Experts of a small language model.
Size: 14 layers, width 384, vocabulary 32000, 103M parameters.
Experts: 48 experts in each of 13 layers, 144 squared ReLU neurons an expert, 3 picks a token, a softmax router.
Below are experts of layer 9 (counted from 0) of a mixture-of-experts language model. Rows are named router (the router's row for the expert), up (a neuron's input weights, with its number), down (a neuron's output weights, with its number) and show model dimensions 0-191. Each number is 500 + 40 x the weight over its row's rms, rounded and kept within 0 to 999. Numbers have three digits each.
After each expert's rows: "gets" lists some tokens that make up at least twice as much of what it gets as of all text; "mostly gets" lists some tokens that are sent to it at least half of the time. This comes from a sample of Wikipedia text that the model never trained on. Tokens count by the router's weight.

# expert 29
router:533450502490439514483520439469505530531485469420459466535513467427443465501541507472454501506506427491497497463525457477508471436489491497502553393441544511501488503534537491488405561487552469493441483532514460473535473528534502532435502517503559491480480487469535466505495539431500520516478443550473558527463482465460523510583488477518441500479508580483526467524471410515584482474548460434568483500398509532471473523543545479539554503484516492620450565519549493484497507504541452465434457512515494492452526509473466600526498536535459364515526426494494514478504499513458477463
up0:526472498478479526481516495456518531518482528560418586405537473470603521526480504604486534466470522523435444471496464495493420428474529473498511446477460528498463504504511532587480551499457500492528427471470499564492517514479491473474508506518520513519528465390536452495508449479523518557492501481411523504473512435481569469476513483525585493499506505451559443533527445491515534503427441599452476549539487449524534524543452446523497482461439513517448523501407472514441554496454428488504524510533445527529594532443457542453525522476534596517506470481555467458529438492471465502
down0:512521547447446539482451533554479460438488521562439576484439471469481470479481529536523483494542532488477568466523496541551486526499489458476488534522443462497588494531474447546600521519512392450527503480454551480535554380501444474487473401490517434502490440504465516477506451541481466442515466412507468495593541503500458519490510495436516544542509521463533534403515521478478514475494452524441510526471487529526604545504448539502541465488552497497547568564541546536501509498541530489453476468524526520428525552501561482451521440460514529483512466512501486459581528423499516557
gets: "\n", " |", "-", "|", "==", " ="
mostly gets: " ====", " =", " Density", "aged", " Set", " UTC"

# expert 19
router:594461474484480445478487516444515544519463486423490483570507505435431537511506479459487485547392470531447521481521492424449475455466537455507547450489498517494458474476516507484485495485491552486476498487526434543444578567515487523489482529551484477535483476527471497499470462426437518537523548536433484583473521420563420460490510563494475507492547539502537439531477508528547496479488446456535548428462581563473446465531498515510561442495498520532478607514537489518542449483483420494525512535519402550583462466504450544581512493548584539501537461509492486499531457562508505461
up0:459533468532524496495483495460496528432531507534500503460508433500541454504575517519471544519467455491502519536511475551567492539513482521523516517486515540481507465510532419534456505491473589536415527504491536468494505546519557450541449517563405511551509524487482520515444542560475509486557498511427623475480484384498485530451494460506505538512479565525419464545521509445493494547496424513537470562486536491500476564474562477524478548469472410539535504509377468529559503520467532480426428440548470522539495565519550524529515478517558561471530497461491558448445531515512494507
down0:490505557577494491431533523543459496517530529485458499469507507488538474457593479503443502480545507462446471548454536506517499508479495500534492481503464421538560462574558465464522526555482473539507498476459487520599477477396434531505517451490481466520508496517531538515542398454523554492562561478514457535506489453468450473523586518381508553530518535514469570490479421533537514433522547504645477479559440416499519510452444508555497465583457481499596412523514504540456465443489451519518492471523536505556550533512546565468509520543497508514498522517524463564434500517458514563
gets: "|", " |", "-", "==", "===", "\n"
mostly gets: "sq", "|", "====", "===", "Best", "="

# expert 1
router:548452525452504498510439474477568496503498484545497495452520498509477477517536449515499498560438479510477502510518471460483486627484473473495531510482474480497477537459491490488473465457530524470517444502505486413527500511543509442476499429463469456448458429520557456480499537521490546507501444500499445519467485511516501484505447517501534451466391528502519466514497483488553529536535461555464496429483522421488513502508526474562568474504483500502446522525463490484416453526478467508529479565489479496526537516446494529491489558518482452516537497534516424459529466522513374468
up0:502446513546456546557555488502608551493470504483479451585548503494440454509572566535500504501490495481519453464551483589497500546534480470556519474488619508489538459461495414489435528462470428543510513520496562484468520467442505616502485494536548349456472478469556499496500527443506469504486505553507445517530519327446544464504534534537482504500479566470568486495506423487502510537476579515543542476465588499524484489497463428440509518532445495547497501497495438533488526511491596503543491452434510503494499530480494494520503505555446521504509488497513504486483443469514490558
down0:536473485481488514463488486495458523546529431491509511573495432469518536409534493537472486428500519509452517489514489557541412551570532487527492500532497480495493487539508482521536426592474435616556558439501601530480501438548458500563550577521523517453522493499480520484579528504498523395449549535538429546503472500439551400519429507538503513549497524528504545512519507457488537472451452448499456509518478492551542495533476471545536547457437468488548597503475563557507559482427459503498484522537466487548468429508507514509461486503507486454446499561438513506505436549515521504
gets: " |", ")", ";", "\"", " Line", " ?"
mostly gets: " ?", " Line", " QF", " kW", " Independent", " SF"

# expert 25
router:622477444451460431566447503525504507493491517479434438485528541507483544492501506426414471488509456573444458550532490465469467526470487475463543546537526524505500481533502478469505521475520526481482515522537466473493585509483417497458481478493471494490528454481529421490479543430469493602492445524481543517454538485547529458544527494527501430504443542535446469519438454531505505482497470558504488547496512531522478512504555442449556481494501404532481443506492514471546484510562457525402489540471475530519537489439433504505517497537541480489529471516456472511480451582461452478
up0:525473404460440466518458461480472498551520477496509503516470532515519484525477521485493560516483456480445524508501466462509477557466473486504522514513552515476434537452564476501525472425496508432501483539463497479556554543528455475542465526504444435550513533573477501476482502511457568553522470540467524518440500558513583530487542527517510520419498540590485472491431409463524495551499528523513497527523522454439463496509422467504510453520536483498481546543457460402467491555554473434529475499498519579500485433526505574481450553461533409456497493496523537436579422453456476517
down0:529606466536491435503584463501477453482520438516589481530526515445462511474520501448499435536435497518519530540472527475466513435504455450552510501562477498562484547538514520480608480597521474539536566535453525584481545498502542542454447501444448439573435496537519502494467510520532456502486441558529539568566515531488510493487515527471575532467500462470518483550491422458520544489491488511502494505624492493434492481559507438545513521517510518475498527492485513534528484481489506459531517532498466537515522424568499406560539501476423509462466522385568524522478483478516566488
gets: " the", " a", "The", " The", "s", "="
mostly gets: " Grand", " League", " Scottish", " Canadian", " Pacific", " Italian"

# expert 7
router:525470506438476486531459541441504553535513483403451518501432528496487559494499530525500483527425501552551493438456507460428432491419463424474514405490535496555468506500485488554518550504537535473482491515519535474500445520516471492510502501573454506458498490401559520520484461501427515502426498529438441477466558527550516485462561532534549543446431483501503513505483457453547526479536462471502529584478511501545454489516534472619498480495554502534417562535458470462411487481531501472440527499435489524502463508496508501515487503498503467472519494440571501469538456516471409477
up0:505485464463510462476460543558469439485456511486518449509406498498468523513558477406502503441512513549472512472533451494496449526555535561536557466553549511504526521500509517445516514521495503537496484484461496491537644541545404548508482546531490499457481468554481459513491565498511506517437490447477524470472488528458531492587517449459507528508478530494456482561497480488524471471517539513597527419527553606537551525484573556441575479516486547479462513504480464459511496518540508510483489428563540495506483552504489471528442512479495458527524519500442546487528482486499457431
down0:558590503432491523485464499518499491417550523519521446511508512521522499441519436473487493551556491422449577431558452543493474504511517502524562531501519488567438591475498578477503441548564511593446465508482487471490575445469519547548568469437518472499493364492444462468511523436463463502486461498543490534482484391442481434548530472478468470532431524498506503492531514506487459496423428448516494442555511513437550452539474461491551457507425460508485482482457547462471574464396458481479509516449571538460470497533520445482436470427432428441475511501557510477491502511460453475
gets: ",", ".", " that", ";", " but", ")."
mostly gets: " when", " where", "\".", " while", ".\"", " because"

# expert 46
router:498474518559507457490424472513527535535544492475486463617533514503492503519513486556528527573469472545461481505448475452494465587471501407447508540531579556494464449470490486528539522513520579505478447506449445453426518531529481477484470559512497494512474585511501494486480521601501528511501458502484467470480578480504428564502486553496471451461538539522484431531463468460530547479540438593481490490522532452445508524566495422553557471436526536517368502526593469482456467509530456514565421549499437519525461485459517519458470515529530495490524481466438441472512486517483521470
up0:502531479493537543499474468500498576543493469518517455539447558459545543530538451464493468538450530557541517494531511511520497551533419474506524504514472497464392456442536521465496550435493514537518492507534493500485494469528453517564507508464487530470568503533487572514562488545507514491510470447523463462356443417560450530499551531501531445508473510498453534581495481432477517478522498521471467476523474443502410520482494505549506504534536522462534479511517515525487541524571533454503469490504559524553484432468476501565421493515630493438450507493530487481500487536443531509
down0:460521519538484497496481498466411527563483484504492476582497480496531456435501438490576483521464467504510491485510562458551503537542508506477523460547533515499552471503467471576460495554502447482534433429436456557462508469530472479493561406502514473510524493545538505530530563524524490484535498493486504472526537472519490585513590491472552553550535450494495497502543525487535631408500517454510453475519503490518489530452549495431546541538529495466471472469546546509512504538552458515451513492505555436547485472469462449541501481573489572505525550580551481539508469468481556537
gets: "\n", ";", "'", " (", " -", " –"
mostly gets: "Species", " Ku", "loan", " Tsu", " electric", "\";"

# expert 9
router:525455460509439486505448533486553428488483487511467442556513516555495471510604505507459469411490486513542466489509486470538433421434477455503541562513454527555453505510568490479562501467531499470489481564585471436562531519544430525498478541513431483501544414483509484477517543520467534543488481510453457505474535506470602531540514517498420501508455538514498436484480393451510512548596481509526496496486547537486515455482545444564478500512522465569498494519454513441535457499499384396480462465516477516439525497503442520543440531507517550480524443438459526428538466545453506473
up0:583458449468411472568464484467543535538482488472499565537456530443481471541502492525488507434470435571493505538449450480476492486416476544438511529484513517556492452529534441453457527455480527416395454526475452487481512513497553546476502476559450525528493399464538424479470516492480543543489501484493461572550510503566480481580545534555510519437589489463483492519464577474550604511438465550511481499507484505486515494510552505486520436454477459487481530600517443474506485567579535521477499463491524525510512483455519590498465535509505458484529414467534593511477499472490522443
down0:540466533527528550539491446453474486524408536539459491435510524462523496465502494500413514501574452494448497541544515503488503555500502506587466487389557432478569478483506536481548555511455496448541536502517473468530592422483426480462557494460497528558446485477511495528433455540475493514488458507517488498522471539539468409476560520471533571482595540551476563505520494544514505510509537560486569463463518521494534409476435525507495510454523508480512499530564507463549557476500477532502457484491515462487498446527494415488506452500552441494438463480482578454495551522504491383
gets: " ", "-", " (", " \"", " 1", " a"
mostly gets: " water", " neuro", " p", " sc", " n", " ha"

# expert 37
router:532486484435441472528485520506527503496553432475508522525472512449522540522536555524447519549503489602520499572450470489448459533485506477516546423509495502506490495462566498495413468506502592502488491534507465393547514526545449515457463435482460478519522379481497492506481470539484539509487413541504391505459560504547448497476463557508510515495435514493520441553472534461528524452532498556495514593481538504525490526509493519485541483510530647466463550516590456523540481521445496533546493530486492470528518533445489538495482518512495509495497516463555423454482472518499532491
up0:528590474471508429556501464541498543499557568499554509535501489503510486484539489492461392462462515518476509490435499553531453492491552531544491489520456500480533491498466524386517454501517535558472518532476486555560439482474442497522512469521523520490515523587537531582444507450522539452464469481451486504481439447465528500536551516534567534509546460524460470499483528496429506481482483548429516546486529569465544466535522610533497454480567466449551466517555519458476384529471468528577455531487475427444477499517530507549495495457482495515534525485539581508522503447452538491
down0:532545495488540544404486504563475549550486438504441488518453517447439496592451490468543535524502508475480477529563458489516548533478511533452457478457568568511461531430526511469524500483474515498490499498481530476516430423470496486499505545536569530515466480519446573483499487486451545487518530533543518478576555582493516448501537551511477502497462522529512536567512486545428510474500542511483537488506595467527500515423456482506529516477434497521519480463551541568460524466341458447465502497459517470467512508533511473494430485435522497517488416460536542496533534464445456485
gets: ",", ")", " and", "n", "in", " —"
mostly gets: "See", " di", " semi", " Li", " Ta", "col"

# expert 0
router:589506483503465476491561571481493471526551454512533521554483489491506498526515519567493444496466462467481477483468484465481445473501435469512588506547488530537502456399514444430522442476481514489496481533542579512550548519564470583471496466539524437469432468495447521489448418502497531465469471485481506564505546502491472421470501503527493575456514580561479393491475415478562506436547472509482459477472501467528497535538482480554492483462543455492434530520561508472519485559491499509499510467453525508548570484462484527499432513557531494530511502501549416440481476541455524479
up0:433418488478476504493377483450519507472530572428521537561497491505464395500524522519503448492528519526505467494490491445475425518545500457505552382512485535438522499470560450474493500533506528513457511478561465497565498516469501492552473517595526482409531539458515494527461548515500524478486471466453447497521527458417536561523477498511524531530453488493525479549502501478562512492537479437488423616434464541530516488498598498477479479468507499491442509500462516517492449509524466481460439483576510495446473534519510506494453532484538434537533507448566490444436516497566504499
down0:474506532508534517476548560505550514439528547445552481475425437511501559512481523480496476523511551491497559441480491520529478508543501524479477557427435456519404449548421487529536437485555482441598439501490426535451515504457524503390545473462513547523511465516515457514516463483532585531595509468462497468416484486526509506514396493476434483484482465475483473459501565517541500449519467529511530522528455476593570528433587496488477510511385461485510455528502514528567548462356476483533539500425440499548521563523496506502545484474501542519466521496516439520564504479464539540
gets: ".", "–19", " 3", " —", "–18", " (0)"
mostly gets: " JPL", "–19", " (0)", "′", " FW", " LINE"

# expert 33
router:518435480518401506591452510501502424532506451570397489594457485487530499504500525603501509521501491511406448542472446462442446524422516489506510533475466503523500460481512492504520528514543518470482466493532538499495469546500488507432474509503528466454511407469552495468513498403492555491454471558433528509523595485509558435562547517479505524450434568517540470518456555512591525498505425434465456542483506546452441479516476505495578481488512473532529468537475437487509499519530481479494457385513465543495527432486450508511477538506510518459529464515562519447444469496489500495
up0:483500428537462482524522466499453431520473506482547495549478524577522443455531439435486480411550491472517505487489478496445487499535426399499517450481508527432489442535538502429488546536450423486508534479581475431527531466504479530490521476405509449509525521553423492575404507479486478527522488474483550544544498572487496462540527471544511532476479436498482476468495474500539473483563456453548534471500547541503501498521532509504473514480546470488493508470553517452545499522453522495511453490538552564461504540474435505557469559479536434505537499550519471462507476529433537469
down0:551465426541468522461492496608485527494541488495497471370393569452483496516555466462503503527511482493502504449570524556501489404532483485526532449465514488510513496449463460492526469523520553473515498547536481505497518525517484534484600465556511511446483455427457513474555460492420480462471499525473434546535529490479477437503456491513585514457535478510532497576529536465522466426520508478487430514483507458578500489526527497502475417410477485460501590508494570536531529430459490476486494499565467528470535566425509474540466468427465465443540452505522502566520560521502568501
gets: " It", ")", " is", " it", " who", " which"
mostly gets: " It", " who", " they", "It", " They", "There"

# expert 16
router:498502470511524430524480551463524430547461482488451413544468550469424530562528482491452506495509517550464436497450491496468504453470512463468541458571570473535467517465529460493469536444485494480431471536499527526531468549482454511508491545483529419537465490495539423494520509524486537509568416516455449503457492470568455512504586511549493527502481516502470384485488506528533515516480504518449496589496501532476457460521529487470550504477525448524493539576514463473565494495503503478529455403528483557457546493471486527524532528549518475471500471487542480489464470523487467480
up0:510482495528428528481527511551515509481430545482559488503505568441550552620503486523474541555540488529525530520519519531553480563546508445437480490481490544523395544428463525560526437500522487466519479522505464377496464456491498464476456432532473544456408441463461462522495487463513495497424498525468463544507442516556489508561482480461481435518455461558525533519494518459505512480532517590565445483446489522560464502510556472455485522526526419501526484553514472549497558506446485562425512464486523499500520437457447520483465456471465480474486529471471570515437493489448512518
down0:501487514523504541487544535507530529416490508450468530480461516548463500445429501492478547468502430497486610525491525529478481546564476497469477493531430511433479551458527513540536473462471418554443507579466558464553559471444576507512439499494507493416507466483546456546487480524528460514563508536522510538492504475506547477545426579436492458421525448490480520475529457481481528501514482433457486456491507532531518488442597505482500534470516450572516520518502508485474540496473451491485444396547604543428553578538445550604504475535473481547500477575501549495501465418528518460
gets: " as", " had", " he", " has", " with", " "
mostly gets: "As", " As", " has", " had", " ISBN", " Succeed"

# expert 27
router:484525465486490544540445549493484538554520442533452452514485479489517511519565497494475514520448495481398448681530476521421529492413466480456549431568513501501454441474549458522481488441518504458515494455583417456586572513509457504475485494512497498493462486499530495506410479534508505533512470561478490567472540482544521549541495505524515453493479502541419487513494539478580519489557523502517476516487551533467503465557469420524494466432559518536505374508546500494507476544505468391450446502468473501534579526499460555549475539535536433520516519516469512472493482478495437465
up0:462466516479431485539529443493532466486504445510464484470508519480457573503523508520464445556478521517523452451521494397433462493477452427466555533474475623555479435496484459522482492468526479495481501511508459517450550554526513524470475510476432474458478433465530500441503481512463519564449484553485533505443617473567497411531552485474472469499496507483429491561481523451501558476463472516452453422432474498552437490554576522492524396525457453544507493570504490519470436576585462501495466493486419525519517463487506548465456579611463420491525504440523527388517431498475550473
down0:519545498467586466550505470536422601472493497483544584501447487429494552537495548487486536573515465518451470523452487500492498561450506512530566533425399503448505458504550520524501471535556576529565515519443517492524500445505463458403452476577491504421508421502437506463511522533516485470506512569520517470466514560515482511517491528435496590580532526476559537532505500506513580478435482501569572456496462497472469551473486552548471469483499542484480463548447560492477544482518503436593479450527506515496453557537512563449573531488474488543500467528591445513526520439577413513
gets: " was", "\n", " is", " were", " be", " been"
mostly gets: " was", " been", " being", " be", " were", " went"

# expert 31
router:517498460511469490565402487459496563535439504494469427506497486527437552526539597468485438541415465595462436514503401419537529487515474505453589539533456495517411484478567458509487516474533545494491488427534479496467491567536481538462500454523482471449518496504441475528491442449471522516473508501480556586480520487508450527499437466464461505413565587507552491510469468475598563527496442457520494594506495463482460475442498483529529455398494467537504544529457473463577455520496438429536466468476503534489512515507511528560458547518528460492530468528532455496477547562496538485
up0:519527458584454529555483436468479535535539446522516482526566445415498592500474465480521460575473489549473511487489460498500505471542521480503531490469551558495456539516500515491500490503503496474563509509532485552455477501476470553528508493518524488538515460465548475492523510478507553557531584484486546536428536533492447555588475491476486525496495537416516526412519470527468596508492549543425495508408500523565509503520476526497478554468533373484453500486475514559474488479524519513571571526513485506532538532463505504509477520544416464464550453575477534486465538514503405543
down0:433519439554470525475507530490592602433481439479548464491529518473531441478502515471494499515522560485492533474555526456530497549506576507480468474455489595493458445524494536487537510494431483578502402568520475490526500502388437514523490460512461464497504561482555535546509546501485592461540518533559532482442491479466511548565470529477544528531477467465499513483489466507459479453489519514461429488464472497442499437441452499553473552457502487531537511496446476601552471534491437466567553531496550462461438438495446502534504444388479437534466445507569488504470473510493546467
gets: "==", "===", " ==", "s", " also", "W"
mostly gets: " ===", " ==", "See", " Binomi", " ====", "W"

# expert 30
router:475528469462451503526459578452509551517472434477496433518476513468508548484554569448483491409475463548420512520472524419383526464407481535499520477477463522600514495507628460504512516483528534503457443525539474549610513532505462495476521537524510493517524536536558455475509505457528543517517485545469429513520540578494590496477515560484500507494442517503507548534480506482569513484523494489471490521540516558624463499536519496574505466493572491571465533534500521485541506458517513454483498498501486534587473497472482578585528520536486514490479460514482445480508485533542500456
up0:519514396419528510449469527434423522519500445556518492512528527455496528544473501532513541471499554489445522461473435490462527491496490453506530493471537466496527503551554430387522469469583525496508536593524513465547483464465553526516483526539507544512521555521529565479409489496516492518521570507495504545464537523436559466537504577467475494516511538494512461553485534518554488567467537445538477534535513467457498439442502536576501487517537410526527478502549435515503528508484460533511466472469463509481511521569527558517427522521560537487515530564557534494514476522472501516
down0:468401439500545523440539501542503586443508496512480465574541491519507474469500462515425570497531488476530451495551529530492511524496519449473494471522484450478491492485485449453516471502537466532562496469446499515433575450494542502520538496436501463485535506486481480508489465537579538458515498517463529470513541558479518538545526576512427447588538481405554561507517460584479475511422441534506505364446401565494542531420485460520474488483490498522549462504488487560544519496445461522512553492438584491555509504486565502489450503529470509492522497464477490450500490490477475501
gets: " 0", ")", " ", " L", "\"", " 9"
mostly gets: " JPL", " %", " FW", " Votes", " ±%", " L"

# expert 23
router:502485505487493493500525528477538449569483391469518494508539476534476515498639525550485438451470496454532498505552474500524482394430510465508497488556531497514420443528547435493478507459516529499432460495511507496537524546500476570499475520548513490453441474470537470502413485458433514526503478510460440582460563463603461440516531493548498494481415575514463499494491490464603526465509437494521507501498525532538481501549503503601544487524510552480450467514549430481527478487500503440530426504462486543570507486482503548606471503529503474454489518452414444461518504639468480476
up0:528429520501496510528493506493440495541435445587551496561485457499436566501443460519468544500527510454517504488508481513514450473493522589465544496483512500552487498470571553442483462435481470543555441560557532484513451478501536492496538487501465443500426494507522485466532531540432516530501580522495564487495559412503455480536503462486458481545421540443507499508488486558525505453536439428532534420529431478518540491544506435528482493562518452514457477490515537522500496564491455491480519515535508601517441498535488528454479575491537528490592550483491542575499471531527493493
down0:486460473505523503499494502589541480564486535520452496504544529533481551488511494466451470515451544495540506481515530515492485423503551499456514458598485494554492516539600547513547425498474504489506508505541525417458512490512474534511543515493607548494466538517454528490407467533468544519481454538478519522515423476548481506597563457516529532549557476438547452519451541600437504482550505487466420537461582528445524462544502527501478453533527495437423473515552523486449541495549454497526486510543535468497534471399475505545505475525488490472559585462483444546543465474475517542
gets: "-", " re", " E", " Re", "re", " De"
mostly gets: " Super", " re", " con", " Con", " E", "Re"

# expert 4
router:509510443418529478507467489509558422520485480491517424512480569527472466530469512475461499500482472523471492537452488514409483497511509520482500492529449509505491438479506457501524519413509588492489473510502545477525515518570492508487504562615526473483521473458523475503456523504494542525506441542479500507487545524530469487538567556566496520471538521528542493493451473444534530501618486534491467635539501517525477474531493491462517485435554533541481501576421435472483496505490508487464489464477480485473469554460491502634512583563517492510504432463514490460501470470477383487
up0:502402491611483453454486484524502527492597535422526542485494515482533492591533472446507514428506475593516541486537546500521451538516486474482502488469521473418479524499510485435503504513579475467418495498518478410417518441493481464472495404481382547494502434508487464532495547518509493530442511460454480504456491472505520562516473419489480503512434485477431523495475486464495489501488494525544476462453495438474550506530555556417427485551463484493493542542541538517545504468561446551467488504512472465513540555520498516542565504516441489506564542499548484423477526533455481424
down0:499481516511490476440536502482494514482488474503452534511445436508476481471472551530499489522529457534477517516577534493481496520479502466536522498454590506477465565444518529500489506490510516521442503510508497510520517479528541551469483427463482432438588471526478455515514485502510534455460524532558517567526473483482512501474449536475524521504473485550460473539535440551472464556498484539444518474440468515482481467513459499442428490511458536507557472465492515499493434460409554497458463435423522578499495535477516452438490480499512474525546523486538538451476499462561524415
gets: " |", ",", ":", "-", " by", " and"
mostly gets: " born", " father", " ITA", "born", " brother", " KSA"

# expert 36
router:524512516440477494490502592489522515521569486529436498417575506539463518488522443492483474490482470562497469402488505478479492546474486355513519623483470501538462476487517465506519421517485481471472492473527553598428487544554502466474472565468456469373486530473540483461501473384456534491510508495491517452478512498497509549464490524503469497458478527519539589482484543502517527495532486401521431363448506609445463564484497463505517458528525426505546541542478505506540471529518529495439470463468491498446460487453483544487486493532549496487519548530473474497509457515511434461
up0:569453471430512428483508501445474502515502537507544502528580562566497502534459452432537490462466492501561415476507517451470490524510472533513522455580451521563446441458454511558463451414568508521526518575538536507456486619501460470556558455493479485541483514495516541428551511466521528516478471552448489501456396494546516475490541595584539494425533478464527545438452438493463564519457511520460556507497504528479545418510465479463521477530552552483459574543589474520493494478457473578427483537533488498485547538474489451532447487447608534515468518531451477540530520483510540485
down0:487514514484485519537562463472388456501484445471428511482520525530546568453438482491563587545465544552528514501495466506561560601499468491594460530468521432578518506499473529500516454445487526482530444511493474441503479485478552515499535524508547551459463564538482507468500486491456511533471504487523509519593527449444466533490463494525504576568454506501496488594461522462507425431472530495484462475440490473488472479515434468525484389491388515498518525514517523536486507539359530518460517431459559526516520495508536490527506455451555505525550444496484525534559499491461533508
gets: " a", " in", " of", " for", "|", " \""
mostly gets: " began", " each", "Bar", " spent", "Mar", " Brian"

# expert 44
router:508456498537458459492509551558542494507391560578523546443385494436485469517522515463497500460447488542489527480450492524474494462441508486468541509465541530528498519454511492445520427520540505472507458533495558580404505496533504453489479448539464477464538511517545499519492455468434521485515467549483593567493428504496501464505487506498523502484546501563495487499495509483546529485458448392523499479495519485493476394464490560525520504486542487484612503523464473476485461512516540513507478537557478538541500505470473551507484486487523464471521463557505489450507474518516503473
up0:556459461500474416506477488553521524572477428456431422538506479568517550513525529534425456470454452501501522469420517512531408484474487537462494465516507498543448500461489410527447509553516480482481470468536560503480531549572525484501437534499482472515488455528545441501501577492474546551506510529469518582421496484477480509513505571533480460463451532571513503575433504483491547529504472463485498436495490459544437512502517478469571478395481503508449512497461481393485518509514472441531490505492440527495487512485469531506513509530558465520506538486518515494521476551503509492
down0:519434496464487558537565467502402515549494470539521503420507532449525577458450429492487540498546499455472472506504525496497555506567460525477437533516485535468514555553542499510543484489523492595481505504419567512397513485437434506460589526451493529489462541512526553541450402501516522553496484492496519545532459520509474513479569524496433524526502490538570513477492493509457468480524488642494503481554464464447494533441493519488515550521471506434514456457601616513480567459481510510539560503503529456512456501476538441445497510539486511543490517474533506550520524434563516632
gets: ".", " of", " to", " its", " J", " have"
mostly gets: " Ma", " again", " Radio", " novel", " view", " critics"

# expert 22
router:508473503481545497469425538477500478530516488386492507508493478461448530539514524453504467512526478448513480554472461450461480525497479574460517409506504460535492529463484458535543501497517574461432471524426475463593542511539503448475443473407483462509465392453486442439505553535483513518485510503455565457500603459447447499497527550505527531461472534535508496539480488475520538476566452589514479541531519504501530565540539520435492484459544570463360504550560502488559453503527502502471490490533455539522571626507485497491474504521536458506502477484540497459470495502483560464
up0:515440570570510457528554414458513551474496556470520499488488500557479438587559580488531457522525496541537536451534465532488452538488472481488478503582556575491396513506589472491578534571581423509606458447512455473456525554513509546525452479489489517537547477523537358462496510422527506519484525523485498478496479547594543486558539545451498431474518501503507540548519489495548463492471505507525469468486482416481527514470532557506442555533542458541516535487534503535541510467499475490481577473474437473510538531512447504515490482576525475530503459512478435537490465501548498498
down0:525526495525439532480425522451480486518549484438442449497504513481464463509489486535498540528504504529473499557441508475451536592524491552548471447511582454532468493470489522488506520570464526453459519424581487483540478443454530486528527507510514530454440506522534518520529504487482526445496535426513506437486515531495487464509478482467487579588463474501506501485604452543491509506499595459523529479496471532488545505469512532446540470505368449528539476450588548499573475502327528516511553571418568505453505522500515523540453564485477463561501477465476526521499520474420426436
gets: " the", " by", ":", " University", "e", " K"
mostly gets: "|---|---|", " Jar", " Kir", " Saint", " WIN", " Royal"

# expert 32
router:535421481442455493523443556464531438503454573501533487495478520503507476494539436487481518658464450515499475429479459405488476537492494481443555556451566413496483485477489469450440485522528479495487454513440466490591479498528480607464449469467438470481451532510531462487477642428474555519508413488480496490466445474496460494542517491509526446460546519579491483557459503475522540467481456436481474496468498501447508453474529467508563489564491512483548506527471459481550498553452524553531497517598478496508618427519473535511480538525524488458503500493462475461470471506486476479
up0:471484468437425526616451552578609520494528484395456483580499476459430478467517546529445459485483463447432524549504498491439507496486449499461539495507498570573474485445548449482443549426501496437489377567534484483512543490494476540499481499490484469512446503524538446503500519535479590488458489497460513493468505497532488450453490531549506534470515508534539484503443483434523551472523520541489448459530597468529540446534534480492537472464550520496406533514469531473517494545542508545532423476459487506481504509474451504520499596492527474464526494544535517451497440502540462436
down0:538538498540490445508489537441495493509548541505420472520488489511469521497512566502499568463471547510515530504545501513494547521457593457472493440400460485484483522441535568469494535492593503523477511513529417473485467509440558539555494557509496466442469504494429495459498452485496483532472488518512496495513538483464471537491475508470451476524507497474578452502492424531525531565435484493556516470513513478499456486479502520572545458416466454541506527473488518491472562462491440560455477465496502465468515475500497566466556466441420512499520556466541473480472560451494436523
gets: " the", ",", " The", " (", " its", "The"
mostly gets: " Its", "iot", " Inc", "rio", " Hi", "Bar"

# expert 28
router:463457460446443502459526512444493586558494452436494489527425621564467542517498477468488479409412503466456456554554514484404453502474513425441480491496528524467494460488515455524442517475493567460508488515529511489487467534569471517451490481524487429507453497514533502521466452476505524483407427523494399544475533498523504484532546476542532461515493453509527456510493458487518519572528489493516456442471536499497468481519517494518535478487453519462449559526484407512444485548562477462490480505499484507524487471467484522520470524509548484477526493521539586468574464527474477464
up0:525487476539541433556484496509488482465544505601468431473563465497520476583508486465474465639511450519474500450440527520450465446486436479481513449438469506539483459496474466453528535528490533433485495572542529492532521499515502472500425492504484509490455474465483433451541511521451514479505514483497491490450545446544515521444501550506507501495539541521452537468447463490528545496439453570541459553463533505527502508552525522479475486491542498526476515549541504501546440566500472486501456542517406518480563531476450516548520499598527455506532513467425425477517485487531508498
down0:495489507547585493477507478508474513509448493501544505528534476477538420498500578579574472526567465517538534447610498537571455564547461491507530509464432511551518545426528547540521477513458477606509503510498566529485506466454548488511583490444478483446468535570519542523526429506580546440496522501518519568482473591476451472468490512456505578449538478453523524550554478469459507469522522594513426413512491480496502578499509497521526452509482480485545488511460553463486577455495455598553603541499483451543501450513571451521439520485549564444494515525547508473487463531522469451
gets: " in", " to", " on", " of", " from", " at"
mostly gets: " during", " until", "On", " within", " in", " before"